config.yaml
experts_per_token: 2
moe_layers: [0, 1, 2, 3, 4, 5, 6, 7, 8, 9]
norm: "rmsnorm"
Below are experts of layer 3 (counted from 0) of a mixture-of-experts language model. Rows are named router (the router's row for the expert), gate (a neuron's input weights, with its number), up (a neuron's input weights, with its number), down (a neuron's output weights, with its number) and show model dimensions 0-191. Each number is 500 + 25 x the weight over its row's rms, rounded and kept within 0 to 999. Numbers have three digits each.
After each expert's rows: a language model's description of what the expert responds to; "comes after" lists some tokens at least twice as common just before its tokens as in all text. This comes from a sample of Wikipedia text that the model never trained on. Tokens count by the router's weight.

# expert 8
router:533463518473503451526505489533468546516465526527468526447471494500511510482515452478521545551527498532451500506532500505515461478481452518527467485453511489475489494498496493482482530493506530528469483500549538498503480512506502496496497495503483511454505473506485522536499491477458505508524515535523529510527507489488506529504525526466488458454487514535501455498504483545511474484529478501487469480529489519511504462461512475461492483498458479526521534482471511524484491485506488472509501522460523505446479474476520540485531524517476493543469470517486516541513542511533516466
gate1:514471558500490507518482517496504517507496481499521509509499483529489520511436474512480510478512554515484492512505516498517496521517532490510544496478508533480457486510462525477490495496472488523484496496501534515468470469490492456478524527490537489478440545505570506507519471525481472497518495502504494473511491520511540520518517553513480512527432532469515486459535498504536462499493486535451482467517492513497511523537539478502490483497489520535526509566502529498511462511471529505522471497491487484480506505441524500554547496484460500511473488545517518542516490529533475476
up1:512502529489549492497493479555521477450514506496481511518528509500503497491501487525501434505471482484492525523543524463489531509498556508491471525496472492445503507486494528501495460491492492478498484459538527516475511462480494503462507518525477517488510453527578431505522482474456487474507489501526494505504524466504480525493498510517493503519496481498524495458528494489472516486522469498490522454486534498511515484528481492530518489523477544465487512527467561477495479506479512470508463501451482494509493511532502485577558508459500438495499504510500512489514460496509511519
down1:492528472473539497489504451548517524475478571497490518484496492481512581519478489524509506494487463466502477533525532532503522479490504481501466479520493508498514486513518495544470470465496467507471510462498541482492496516545450524514543486503518500494470474520458544515516515482511493480512524517498496509515474511508492518489551477534527478504501527459474498526494519460490514506513481500498462493502506436466447489458486518499557484484490541516508467492471501507497510496457477452540516478496479491490528493522516511453532521486454471494505512494500487503481498501518427486
gate2:477499481478498500502505522486475527509503496535524511487470497502489522482514541502494531462527467481506478480506487493510502507508465512503432499472488533546527481474485490513521559514503512481479454513524568485492528475498543511460490452493533501475484491536517455484518488521497451491521513475502551458491522462510503500511498514543503514527466525473502467450468504516470500475476527443487512499475522508447490510452485534442502476467492509507520485507536512530549488512504534488534519534531542485488485506515528531501488491518533516485477522513477539531482466487517520467
up2:475543505474492454512498490514487455478558498523483492504498524495549501510548466499478492480483542521446480471494497503510525541494511475498486474558543534470489491520526501493467454523555485477514477505471522507511499478523464504476507515453511512483485451461495519505530530539484558488499515519503501506474502471463461522520467537447500509460480517510525482519489521490474489521496521478521517521482467503468490521494503512501549496534473483492483494538565477491497522513506473476506493518448546477502519523527496520455487501479532458462493520515487485519504528503525506505
down2:492508498515500481506492502495521523502522448510463529488495503458523514521485461535506535547481512478468498528503500507491490520492507511480485464511516504458487487510489524458518452507521487488446511490481562544469485507541450487478526521484552493462481527532542521489544504463501495463523503494527497446511526467510488512458494515498470491489498508509512482531537490511513514527490505485509535467487523538479487486487504512532503529481479463518495451493509526477494468492543531431485472481549466509465463473484431500503450513514489514519492515511467530497519488478498454489
gate3:443509474501495508507493501505490482494490515519516434509528536489509527461499474496530509520487507532511498490527517446486484481481463535476528491466473529468488490488522507489480487497462499472450485554527475534486550520510476484481506519515471481521497485487483505493483504458470488552459500494477504490532491459480509523483494520453513471503486525489461462504524501481515439520499466511487544495546502481475524472506492495524496540504495473481529517487504499497513500484463451490506496554502540505484477505483547481458544530552483533513551544543482502488529515499453496498
up3:448510500474509516482498520512513438482498518489527502520509548464504507450486462491482504529507508538498489503514473455527483449482514496480506519517495542494496493525524556469508526477469482473471510513503481518503541512513474502514520475515480476501514494488483512528483522475474513498485494478476491475533504505460521524468501532481496480513526534498499489520538497472497451544475488479513529504531483493455534435531516467523468541556484492467519499511521519492504518458479474490505507512484503476473446515480531484474545525568465531501564508527474501469517471485476528487
down3:450493491488468475477537480541511504522512483498477447530545547528522473476506482474468492513540522456489474487474501493453520530474485517503491470477524489488486504540501539500496468476465504476527506498444540509528473549509488507488546468524524534475537484496522524525516504454521495489473462493512505501516551492472502490521464513540536502553519462521427475497511470486510489519501496526485491548511493485479483527543510499503522522481477525468506509478516495506508474517529494476497467479521518538555514525520544505519516525472486485457511505495484496501461496528487477492
Description: Middle and later digits of multi-digit numbers, especially vote totals in election tables (35,902), ISBNs and IDs; also occasional common nouns like gas, jazz.
comes after: ".", ",", "0", "–", "2", "5"

# expert 47
router:516501511484451504517508492507475498516470520497453530516503478488508513498497462500493514495521502483489508520554499564531509478516438523512452495502470530472498514523479528437498563535490502489501499470514505532473482509463528523494504517520461532521490511491505491485472506481488507483477502476497507545494514456486509535506539480496473477420508517539501522504488505532533508485460522523496450476534483528472501466473481483509474476489491505499511523482485482511477524505484504499518453540555510533497450478453561493489471547515464514524481502513488511490530529508548501481
gate1:522512523502511551486491500467479505512538522466490505499494464485506510496497517484482503474478464507495477460487536493499515502502463494514471491513481469463527520504473476501507499526465449547517510481534475533552468492509496533517548525480470457528492564512491502476479507502476478500504521507487471481461520468464564511492576508512514511517431485512491480495480485532466475530478507506500493498492509511501478570547447501455544479540502472557515472520484462485501503493498487525505533500526477533537507522522484493494520481465476511485490523514538510515488489500486511492
up1:523499511534517521516508502474509519556499521478527515509489521496528501496490500511430480503502508476518523507469546479490494479483498534545470516494561495490467497503540520494519466488509440523484488473538440479560486514498499504513537472503450488499503486477492504458481510505504542484443506468510517518507493471510544474487478508475525464490406515514493479482475471467490509528521508495506502494525516503492501457509535527505550513514500541480516504500497479465498475492522470490532490483521505490482529496490519481570535463511505493498477462528462481523510478506533492536
down1:528524516482501484480492492538485488535523475546500488478546503463482535479492447497519523527516504520468487514457527496474503532511520489507537501473485463504481494462525501452468508506547511510446500510492540499512449525480540481492529478481507488481490492538514474497509487497521532487478477469538521484517499471539506457485516522478489509558478529513473526515464525460514498498510493500482528491513490510534484469458517520461541495492477465514512500505491524501526495529531517512533490537493519439497568481501495536499513509494497555471527515555481482529479435508497476483
gate2:487477477530466528479519511507532462434517509526467529483467506484485521506501510522471517492513505531454478466534506506495498499487448514510505485559566499439479527518523546483495498527515537488496490491453516512492490492520519519504470564528476481520482489495503484471472514520493473498467471521473537509501492495498500500514536503511509518476541490510514464476513499493477523481524549523515454482504459501515492493505475469491502494516517493564459476507494504535461518522483500467523486506553493518536485484483517485447477530475507481496495523554457516496539502523532496552
up2:488500480538487539498495497518528507449491486528478502488461522477502527504492518510452513493529511528487468465556498525471511500511454482510504495541549482456483508504522542509522482530512527530504513465449483503515486508525527488512488558540460450526456478467480525508459529510519456497498503525496519516516463510497510497491536486502506506521528505491483480495498505502475541502518512515523470476508476460504482472496472500471533477511525494550432460501516500522454508530471491501501483501548458543503483475469511510472480491482505504509482496552484533467536499517554470533
down2:447530513540502551497473546481491490514530473513507517515518503457479469531511513512483479533502528506490502533502522541521488523485501513455514461477469517547506453508520469487461496516500505499550478420529508535443486533528474517516497513458496496516487523509488512458506494485521466506495511489462478499468528487528513492511516494493474480499517504506493498508485482480521519460503508464476496492467497494501519524475569466484451461537504503446529534518491501458520533484524471499508495480484504501516495513444491464520499566493519482487492487499520496502494441459485479486
gate3:499496525540508539543510527516463484512481547489451520489509526508485512481540526478488461518493535519474449504473548443518484525505492471511521493475509491494555499473494510484517501492489522517530505548456509486499481522496559496486544525529485500497493491503528517480448521477482447502451496505510464501514471493498481499462492502500443491485510516509467447536499509498518521502508506492499531523488486480481512539499447508507502473453520530525506478457501473488529506468489488491529472500511548515457512495548478504532498529488526506516473462509563469505532503473542502500
up3:503495512508512493517520518482450499532482518480463485499537522533500492486472503468508499460540496456489477517483528490512517557507479453497515478478513484476534499450497481525546493468487534500483488536479519520502512498519512511479524450554480512462480489458552505528496502494458506544513476526528476510548504523487506532506494502463534507509485541507473481495448513492471521525535518498517507494499487492509473499513516545485504486502488546489471492476485488493506464494500504448506474475484481597458472515542523497498524548463478517505494440470513489503515493518528501527
down3:486485525499492516494526517477507469467479531526481530485502525518514470479480502504438505520531536530522480432558537478497509484512462501529523500545525484465487499489535512445511525483492495483477482504486506477540517479508505503499509550527554459478484490491511480479513506502483490464522513467459498477508489553511500482439451504494506552500542523527511518473455513463489521515502481523505487519487472491538531529506470485512476491499529514533480502465532496459490506504471493472495438508505517483477487508519486551475513489495483518519502493532530501544555486490473539480
Description: Adjectives before nouns, including nationality and category words, such as secular, Jewish, Provincial, Academic, new, local, British.
comes after: " the", " a", " and", " an", " of", " =\n\n"

# expert 50
router:507452531487513480534494490514475559515489510512512503510484502507483544480501494501522524494523524491482485527507471507515486485459470516513493513459531475487519506511525504463483525496478516561455506518514536508525503518468493489480500490482485501474483499463495521495464496482468518521503515494525447516468497482482514526522509518501461499485472514519483528504524472541546481478506466502485474487598484528494480456455483559435464497470503504547519485483474493521527479463497517515507487529496515511487499491479527496453490508489438487526445496519503460521516550507514467464
gate1:521423525515512458510513476489482543511496505514522484498468508581519534509503480528476500499512506473503513530483493562481507561507522452562488512499469515506524534528518488466526521499517516468445480504481513507520489525488478493517495425481520502505521505479520471513501521504460485495528504540490415493466500500510502535493481505533480509503475487500491522507508478542487468505502502507521484543523505501506511458495516519521481480485508468473532471496529497557495475491495492568499502472481488473482486471477518489469495505510510514494489475495479496532519530539461514528
up1:518446528533501460506488467473499535531500501526518483520490513554505520501524506528499504491512510463469514499485507531487514565538536449545520525502512537503494539539498488491505518522520527512438488467459505503504509541498473518477479434489485475514521497460484472459491521525462465502505521523468403503480523478501517542497498502547486510516459489480482530484497476534504516505499515516504480529530497496502516487493481521490473501497479490468539459490489482538495473495483504555517484491479494486489521489470552498496481523520526514494477459506462476518514508526472495508
down1:547488517495499501498540535523547482520499494495451512456539459502515490496535500508475446442508502476495499478535527533499474501490483503493493488490538476505505503491472542466495492481526532504489461526496560469481482505469521455568512483524505476497547510535518530525471533469479512496492536505506500528519509502465537481487515440554487490509509499499487485527503483483493487508515522512527492503497502509508523503517484476538479503503489484521464522504488504504474514475552451526499484469491483469517477495499526505488528492473503555533542491475480487567528462464507555530
gate2:473477488504512484488475495458441498501478517532487500524475522521474441540466517511502476504502491484456493511530478513480512497500491491507498474525518488526502501506454468503547499542501560504510523494512421481458491443482519485537466511513502539484508516501458524459503514514489511529467482515524484505514494476477497490554518503469458491531495495569491494474454489520519474508518545516537502480494502484550553516505505523523517515474478473522522515455496519493495483520531548550473506508468458498525513514515476483492477496506520458475487509494485518468490522530537511507
up2:485481499521521480520448461473450489497488491462461525503505539499485463516489482505489464530470497477445476505517512488478509486502504459523507473474535499514485524505507494490527452520516536464526521493501460482446491468499494505487499501505458531476505469522454547463501506487489508526459505515533530506503528475486537498554539510454486476520506532522463503477500492481547472524498468515532532537536514568531539494516528515479497495493512462533514477463555488466470474501514541525454516489479483508514496503505506500494523545518504471491482496512526511482467529490483496486
down2:522500540485498485484453488509528491533500492494493505484476492500497515515465476500499490514538540533470498521464526465533488500504511488497521528500500522498557489523491461510542517468492484509495504533443496534499552458482512508500497495494498490490517511506479498508456478444456479485494481518470544514572440515524522470548509532518480434513469484501549489462511526482450480526489497492525509482495491496501504506511516508479492486540525518488521496508477546521521485519478505506471482503476470489507517536453463503475519459510493433478450504525483487541477485466502476530
gate3:517496485474506489502519523537495452509497502468540501514509501468496484503498548520452514538461520509484476495521502550517509517482512501491493513517500496532518504497529501502479541496487522502524539456509485546492488511467487485469432442531520456453486500447465500477472489508509499447477499482514500472480494474519524529508501479475493521481495508502495451513488457466507503485520517527524472464498494532506550479480468482544457489519515525502512484450535436482539466553485482515508521530504481500484489552484526509487494492490487484522463507461502500525486481491547449517
up3:518477482469518523476508522569477514489460546499534503484501521496501510501526534426480491492491518518495512488515493580520492531491501520517506497460499509527535532519512496544526474508482515533516537449485510528496462498458508471498461434483534486495505489481490509496491508550531486506512465495537485514479497481504525525483459470513514514434493483500508479531491500475514490506509480495501506457489503524493479452484501486492457464493510524504510525475516492507524474476503500478538460490484498457510440521525519539488484468523504434504500519536516493488478476507530453517
down3:502565510481480469539487497493465465523483514482494483496492502484481498478476484500463500477513524431508536489494467517493503522480487506482503489485486542544521542476494496524487535539483516476463453486484516444492517504501475460527514498516470499505469472472463490491542496524522517559524470492501489542448440510500498531519482455489482512502534494474514475475524469510527492510464499516506522485518551537503478503520495494460523479482483464481512489509526493475505538527480474463443483506505554451519489525517508519473536479526552525537502520474503485482498495512483513504
Description: Digits of numbers before a decimal point or at a cell's end in statistics tables and times, such as 16.330, 4:09, 90.7.
comes after: "1", " ", "2", "3", "4", "5"

# expert 2
router:535471544474494480554517485514459529504473527534493483458483483489497493482537478498532534561514525522466528554518500530463477489492484530525476488487509484470488451516489489465499532537512523514457505514549509488492508494517515498479518494496501483492481490490452498536511492483447501541511512542513520515512524445482514530493498545468499472459474497513496505492532533526540493473527487523489464486488471520493509448457494503474479484509445497550540514479479467531475500494528509498512514500445516492456495492488524531486510506497467515526486498538502516532524532527516520466
gate1:503454515480514483538523473503496543496514539553474510503520481479491514492495501504529468491564499515483495503517475534521520493467461506489444554455491522478505489490520518442521510528509487462472460520499511490467548502517476493480520489513514496508469482472500507484489496468520473478465521497518491496513528492521478506504459538503463510498503502496512480463532495487578515545494496497480484518510472534481507481496517535482497496496508491553544527455474492541477466510498524528496462497520553500517487466485532522505505465516545497530524512490502519478558477430483498516
up1:471500495530507525479548471468502505519487473489534484507492512480520519493468473537492521507490506463492469493480537523485507482505470482486455506490485487459517540517470501472508488499487478508501515480533535477506521509461515508483445535514511506541510510515468504525499484532519518484468513540560522456526538455488557486495527474465493487494454545462493494522506500490538548511456515501471470503481481514489492462548493516507488523482522541512493513496482496481486516508547493528517502473535501470452464512516457525514504548485428503524499494492442521468516465521478493478
down1:512509474521472524491527473480548519467494514484548495496485533520466480513506532496477472497539427485507476441479493514469455532531497485440481493480464517514500497476515533536477483442509509525506487544520498462512541529539487487515491489541516502538474471486485518517504541486501489501496513478478491508466506519509521448473516527518537524524498477522507472476490497481532539530510442483511515477491522515519517475527499515474483488504499514458502492540487456491538520511484470507488528519500514507488535501441460491493481497519511520494545497461498526539518445510477511480
gate2:511476521497493489556497550532477462455478551495498481517506526477483480511536513534528502456477513527517503523506479492518506521488472564500476477500501471498485514530529459514489497505516460501492522473484490455512474532545521513488526518516503506535523447487465502500541521512563502537499499468516497500527531479512529513527502517496489472461450483456511529454514497510479525506476526484478511475492507508477481458500523492492537549493515463526538496446501478494479460544469445492515506490518508523488521497505500494454445502475517473487486512517518483526499497493497512440
up2:496485511473485526539508532509475497494492537507516482532509544475482508517501550505540520459499514555521503537522480494514482521498483554512466481485502462460509514545534470479502495531491466497479536452491476445497509507514485538477515525511512478486509444510495524504502534520554487529496489458522487495485528506528517492542497538502494482473435484471490493470501497520520543479474518490493531479508489526464508459508524521511506551468524478497500515480476500478495477556450451503515476487517487520503509508489502505463444488457501472482481518509520484502532486501517510436
down2:501475482508483520509518497473556516479517491499519524518525492533480492499467498547509499473466542484497514500484458500505481487479526520486547496496496503503483510559515514497503506492565501517483520496550453510522458514529540548486542447491491507470530513505474489549513521495525499488514501520539501516508519482505500501533488506475544497507509501507484474507514516458529538490493517509483527498493526518504510485498445453501541556430518521534483497524515488577491505526461516522504463462490459464489534524492522481509533471473504455477474500504498510476542472502511497535
gate3:506484485503572475526499514573470483481526492482535492533498512496479541495497518491531532523488465516479468478566477457533510532512489470494501481480486470490480492517520503503518517513503518506504506491518501474493514509502480542502553525491481501550537501456542442478508512463489486485472512492474540491491484500528462493527506510510519482490492508477504479514468503542478505512476484484531529454490524513520501544484514489513458532478468549520472486489490525514501476479491503437547562535483541505453495512509525501526459487514504484489465514463515494505505514489521508444
up3:516481525502541512485492510537491496513535472515488491564474536471483520525487510499493470527466469523490487536539505461540501484533495469475501500500542532488465461518469439537515516531514513478499485535486501503544495516492527553493550479472463489544502526489504466490497475485502458472489458492461531463516473543524515468504529507499556509476509505497511466458455522481454506502482489482502506457507521498513472545489463506533479518450476465505478487492528526499486469487482507517519514509528521467473507510507505507526477510537498506537489498460486508524497550485501524467
down3:485507479524442494502521478476496475487495467518472483532504546470516499459491468541521501492481513499523555495452545512470476493518497482462501455465479519526530522477505512511501493505479477462505516483523515531468508529458558470505456463485501533520483541504455504524437484524502485448467475538548533492552517549490466516508491520503520496513517524517502468482518504516507479514484509491511446539498487497480484520507508522512514496498536511544483511496505528510539487492499481493512454517526534481525504493504455543502539485523487478489473484491478524493562474508499482503
Description: Decimal points and colons inside numbers in tables (37.22, 7:06, ±3.5), plus auxiliaries and pronouns such as had, being, been, he.
comes after: "0", "3", "1", "4", "9", "6"

# expert 18
router:522488521478482467517484470505450500545481525520513489491491486505514501484522457497512534520519498475463532508512508489505470465479447515524461463481492496498480478547522508464502529488529494499481503491532549493487454502443488517456511524534478501472498482495496498529496486492463508544517509493509539559509482453474523539538485525474455479467485450513462489483490479522527467501531509496475486509523472512476537455479500485524490486503475530472544552474469500518503495508505510506529516536540529489496484468465551526504536533512472505524464503514481458516531522484519522490
gate0:486555507504511441509473486511507466503495496537516527538479479496505506481549514485491476510516481536529509541477497497472473505478508497464473488471472505486552511493509452483542512468474497538521470558498529530500492469474477502487522480510511510476489502514500482529485515514545477566487508480498542454559477543465492495492508505480495492504514477482479506483508473527495446517502508473441492515509484501486529472520496454518489469536499524504475517500463489518487534506473507494504519487508530509552482525487475550492526496550539521500518444459493516482521513479489511558
up0:485498490468500498513519507456495492502506471531509541508487511497521501525527519504542442523526499476526506535486488492555492494465480504519493487490442536504502526510478513513514506460480502492525478496513498518563468466496451507535501473506502464474469517485481543477526486508510516556471519490500525467526446526458460538449491515520489504511489515474484478463474515492509496555481513493503538499493488543517573504560498477526485492547472492495497498472468474494491522463481492522511511493535489472558501509500492499516482449510523519518536496489511521550500521487499511544
down0:496496505472502523478486504524514495485500496471513500546477486474504492494480493498513459529555483513506461461503559470552464524517476533532476531472471500523487478482519485507495476481439501523524504518533484479499475481495501520480526513517520504520446495511531471480500472514504522537521505506516493475455512461456501503526503563512513483533540445458510508432521466496489485528524481499475511504500492499505499494530500539501554460475519530454514527500490478486534523554524487513532472487508537497475501499482511509462533477508507492492496488486460490448503502551471456493
gate1:517485479513465533513455504443499486504502514508521503517489465509467495503489479499502492535459494497513493559494506526494488496521467464528483469501495487564521531481469454477501483539508479461528481520516545501474498486471483495457485525524545516503482488456502517539479510542501481496512490508538484545500547520493495480496479487526501500524507505496458547499502514514504492502493521496457500482479489488478519495504519487541456485487523484489502530475515511541527517540511511496568513511522489438498440528527501521466464510480515523488511547443458495520542541515523520540
up1:517486481494479544505471522464525495492518495486502517513505460510494487482492496487467467506484475490535473523533497506512491453500466457529470499507491463545490506496448491498493516544496475493545504546509524482499525479462507477483527521515562551532515485455523499511499479550523492465494497501501452521498529528491489462482486463553519531489514521475514560516510477497511475499497467541482497526470466495485541506487529491529457473482526475493513525491537509536496525509513497505569492481520471453474463513531483503467446488490511509496541520473467503503515537528516509516
down1:525543520511518504434491498501523488494519511519463530512523490501497509494482516495481483510474521423523506457499548553481486520470483514472530484483518509494523496482496498523476501506462498476529488520478491491523517477492472552521484522528475528512486486493473513488532486469475487484560496472500512482519543487447501491549496512541518490480519464473454505466468492451479505460466517499529497467463487534523541513515515503564532482470491540497505495450503501492452455490497478478480472521523509494514495488478471479471471538522480504508497503469476484441509481490516516529
gate2:504486527483503468523494474487480474470535503467496441509568478519452482492520501488488515521513473477486527466496492528478537531513476495535506470498484564511468474518513455505500528511534522525515470490480525524461479475494502508464503513511507521549518504498497490509499482458524476500510463508459548488522499533512478530535461469485524475499464477478518440506503504495500509492455513498477517512532527484491523483521495517476571466529471525495521507498482492521524521494489526524474516561512530525510505487485540520486552530509474483457523502566477480474511527498502495510
up2:514462491536525501486498490513515487540491509496503482500490499508499507470470521500517531501515518504479476456470468535510495451499482467430469522513539515483500550477480456505530546477496485498544499523471539511522518512509463498529496486455457499526523528486500539535503454519468468523534492506503446475517512547509482461514486520513478478479544522520542493479497519518477498513496513506462451469513503511463481510478463503541465501528538501500494476522523457503501478486487517454527550485511514529466489538473542497488530503459473482500509540493470524508483461534491498507
down2:504496481455526481495459459534515532544524514523501508461507514502480490551524507457487474539530475515516486507530499539529507489524498536458501482511485498496462490511464474542493496481500506514494530497511491518507506521537487527487501521505544537474485460515515498433486472491520457518510526477546508501501510529486459502562442486484493501504470481478517529506509527498493541526456507516523513539470436502456507497508509546475528432492463524520523490520488490525497512506465503490490504497528473538488488507534511480533450477543500523549497509519489507472502493509528495520
Description: Capitalized first words of place or organization names after the, such as United States, New York, World War, North, National.
comes after: " the", " The", " of", ":", "'s", "The"

# expert 48
router:522474496494487493511506494507456503549503525512517487479479469510488476482531502495507517510497507522493488509525487543483496470519467517478459527490504492467507498543507494464483487489449519494456501463508521517453497523470517473444520527503508489502492505481514473509490542534457517489486542501541511509532496512480495520520526489453461482468476504524553511504498517513527516450512439440475518508508510524466515508498494491460417458469472511495496492460498491518531490474508540504552500484503500484519476476445550500498488511473479530530483499528459475531524537495546492479
gate1:499458481523524495494487476539456459507459453447512507477493487485522451502533508500513517500498512520488496482511483522498520486517477512489503461520492514543501471520494503507480515496510525491474529463491468495491507507549449499473511495494497506530490572541470503485492473513506465504487511527538514452492538509498520472490515502494507462531518475514495531536469513508487495491449487509520508459490479599484479502525468494515501533518479518500510493430540520513527514503482472483496492515498493487542518490457548456496490505473518486512527517551535517493530522446464493509
up1:514463479494522515513483477487481466484486476523522493492495532479560454505537510537525504502491466511460478468515491532478494477494497503533529471513481512531527498516485501485465513482516520502487517490466457535489537498539466484479484505523495493543499556511473500500500487503527525481482557502513525435474506496478502479490497509509509459505506470503468519503496519506455514497504500514506520498481511575488507523509434518497505516493485497490482513453566499549509513510486464493500504537477501461538500492469524442520491513496537508513512519529498493483554544439436503494
down1:503529495486505496463505496509484494502485480522516511486494444539465476527497493521486493508523531502529522514509509494457516500502451479477424520514539508463516477514525514529519501526481517502453458481468538507482542493526550553483541503493455497514520495511488508479528545492534535506506516457491550502495514495544467501482501512487504488485483504522515535548492533521465497516466519488520507477500488473445479514468491468489494500508507490482543537536505509513490479462512481478489457473526498508543485501538554501542492521506431510502539509499469468533447493483496513503
gate2:486496498508488517565511488554511494504475511517536488540509503468468554552506476514508440459486522523510479491520507505520451494510510488505476516497500506510474504513528489505495538478510482445504482485515499493491516494482568502533491495460515510487503458467499499588546530513511499537486540507478481500452492522498500519544473562506461483509505540505512462474475467531522453494504515509512498514527477519476494524487438526503466481529486502515495491517530523489493500510488510474452528491448489519524508510481458527500492501452500510525534503475486493474516466487485508505
up2:477529475445483511484501485486512481528492501494490527486475494522549456493455514460507508518534512525488496498497482485491516540510489504501494480485457489518505465475505501511483510513493481478508471563437527522510482521488517483457512495489476498502522508468538520466497521453481531504496446553516519445502475476504512496449459489484526565494529496477472521540533563508480504507495540477494511501531503449516494502531542509490556499527510505465523545510505498518535511494460531512501477527472501516490463492516486485486464520549498506468475497498495494466478546478468511504
down2:472491465532489519483544448460492504553452504475486496515466527495461433478468509453513513467499506506524504533501477493508523536495474522491492459488494487495498458497545466473487491500473434484501528522499528500474532538526512523541507452482504500535479518442491497518529470503506497516492470519492515516466530443470526510488486515495482523492493522508510464504565433532514528480454524494490499480540472487489501475525492473497532495530480487495502527515500484485538518487519532511502504486483491503504484507477476485497567504513489483512495480496511538506523464492541505526
gate3:535505481493502525511494499532473537499505514536516515503520524471537441478482536463519491482501521517490480465477485542544478515452493525479442516494463521507496493552518467481495528509454522492509520523478483526536478496498512478511494522536520506528525510530508449506506498479550462494455457482481518458482515514490484525539493496495472509529489505515565516471504476537484497478491498469508485509492480489536528472479516529484456496465496499497487552469521497506515464493511471503532438521494480515520500462497519480506485501489462483447479526516508504443517547476475471517
up3:508488479499522464511505500441485460485498450503533475499512516493489484531474491543484530510504480501476481552506476506505496499507501471472491487487481506552518496508530472488509548431534531475551505499512515492508526528514501467533541512496487543509506485527513522506469481575481459492518506502498559511486442506496461488521511474516525481490481479500501501479464495493549487503477522513508544535538535506490467454494533521482522490475536461490465477470502491506511506475478508515514541525501467508461535486458502529513471510525461459493507510518479507470519455477534506475
down3:506466511518502489476471550483493524481531480503504486493487508427506506468503518552464504537472484507492515543467491476496502503518491494488526500530473487522572518522487500494496473485513502491494500563423535514494505471518509452509487489478500512513497493488530519488467488495507494470470487526504480496503501521501503485469464453468493507482533473486492510504490461458529516496488532498506540552512519515509504496516502498408534495489532440523533494514512484521490521505478535470471498482502490518499537511501531497525461510476491539553529504503457498553474445503500486515
Description: Adjectives of order or time after an article or possessive, such as first, second, later, former, early, new, final.
comes after: " the", " a", " his", " is", " was", " The"

# expert 17
router:509464527503519437547477503508498469527477493499489483471485475483483505504520500486553536512542499501449514506510521511483447500487468541495494505491505472476498519506493516458473516482506513507463505521523537514516485504485490504491494488503499519458513482493487494487473533522461499515516536544537499497487502486496513509514525524484448488461463485518500494500532491550534504525525507515534444521557468537505508480455468517510487480489483505523503483449494521542516500475536476483489478544462506497498464488497533510469505554489468467567435460529486511528519506543530505486
gate1:481510487476543498470491510488493485506464484499537480543468474541460459531549500483515512505489484507486482503495521498450444501490484516454488521453518512449516473499516489531484566481536471513496477523473514512514499492485502500474498500496470539501482542507483505541492476501491493503491520534443495499502456520486485492451522494503488558494546525523530541506510458529510499497550502497471473495512525527482506493505507475485506590491489511487503463505508549538525530521503525502437480484483499530489473500527540486515539533496504505497497519492485525497464491535522474511
up1:473507515467542474516528502508490473522457473498516463531481471483444448532549499495541527500511529501489467478474487490461481492480518497473534501463532489479503485514508497531527523451478482497508495543504534475516493516482460462494509504468479518513506526494506537479483473517461505484510533517487501493484489523542481481511531481515483536537553525516537523511526510515495500496563496521470476495514464520512532463522493500481475574482490498446504441496496540531529548494520489506488486535501535486520509480511534472467504533449498504487471484480482495504502494512464484477
down1:536506570469537503491536493470482479510512467492508487461543457489490525486461431445480513520478491546527486498495512494480531496513464500492542446497477482500499506518490465490486494470484502487477536560471493533483493507509521508485486507543521500529532544495532474521531511523492508477512480570524505491466483521498553471516498492488506495521473510519500496499507504506468486541552494461475453472502489484541504456511498496468504479475522522466499465480477510526465536487526500475458518524493476526527479513501480517507476486487480562503472487498514511536491477490506524488
gate2:468458509488501525506492504472466502479505489517471509533500506481462491483484526461484501506489465575496483524512475515481510478469473538468469523492526529477535517502530532485487514510473485472470487472541516489498505538498498494481469461544533460526483486503522534457543478522487475524504507461466548505534549482442478502490494519505513541482480516503499521539487493484520490520518485477511509464514470480507473498473506486476547553494509542464481492506461553508502499481483505480509446514536511505457483480500489526511468535502461535536508459531503480557505505509493496487
up2:541495464505514505507535473530504549467481474495453499491517491509480493502540462507474489492496505497467500500535501510472513528467483536522492509541550453483462504457497506480494501480492455485477555466531494502529512497540502500485483503523511472507478444506498539501533506519467512499556473504493531511474541495481493473508513538503510515478465507514485488540496517532488504514481507492502493492476516498504472486460529522428513485469514499517458514492458535540517450503518472503474464496455493572484503513534527504498467509448472498522501489521470526533482492481465513455
down2:497515521461485486505546497496498501517531491504494523480517509505468509487479490517530493499492483492486512492518534495523507527521512492477489513486484505516528493482504496544524477515472516428464501477526530501499477467495487543524468533503534539535487542477536500447444489482521522548519508520537497472485482492473449457501494507487501536539482518546543533488522489503540460477512473547503531499511495497498500477462465490469482488521487502488511452496496502485486484537499508489484453457459546499560519521541533482507504517520506502463498457464488429519514491545498493523
gate3:520456504498515467471461498497509493532526514492506491501495507507502529517493489542511473522484529477562531462457484471535455525520492496476510480536479439509492496508504544446474505519470537497468503490525507469508477526517495506516507473483504531501529541554473504483503499488514517457524500451513458506519459509490521455520504505473488493461497492474538465498513503507571526475418477514536463492505471546499459533523488477505506500491534483489484501527535514497507519520517481535513482503529513496479481500481496528470477513488450502528507516514536453517498505474535508492
up3:502495503450497478481480484488510491518515538502512521462483503524496533481477516541511482491503526469509497492475496464562433548520509502484514499532476460510508487505490516466510490526474507485469537488530505512504483511503483505543530444471511544494553510508495491482516501488507488480477523468504484511506477510494517438494520534458485484459488507477555470482509496520558557485424479545543480505503520560465487507493495492496513527501512462454503507501523519472540532525493470544516494473515496506495488478466474538486452496480502483535544520478511488511501498512496505497
down3:510481449531524503464487529529498504496558493489494519489556493492495493486496521512503547509535544473503502537474530458507527512531507494458470523511511541460482490510476481494489536498487477510511480430544511508466525465480473475565499534498499487513469524529492509465478496501464483554517486482511470506510516525513527505535508487504509442502447518503486494520467488442472523546516514523540467462524449513523523492475503463526513521514498466506515504486504511554482495483520505511486493531526461528512539510514475495509504484536509510500477488481470507487482494456486527515
Description: Middle and final digits of numbers in track lengths, coordinates, years and counts, such as 56:1-6, 46°4-0′, 189-7; also million, billion.
comes after: "0", "5", "3", "4", "9", "8"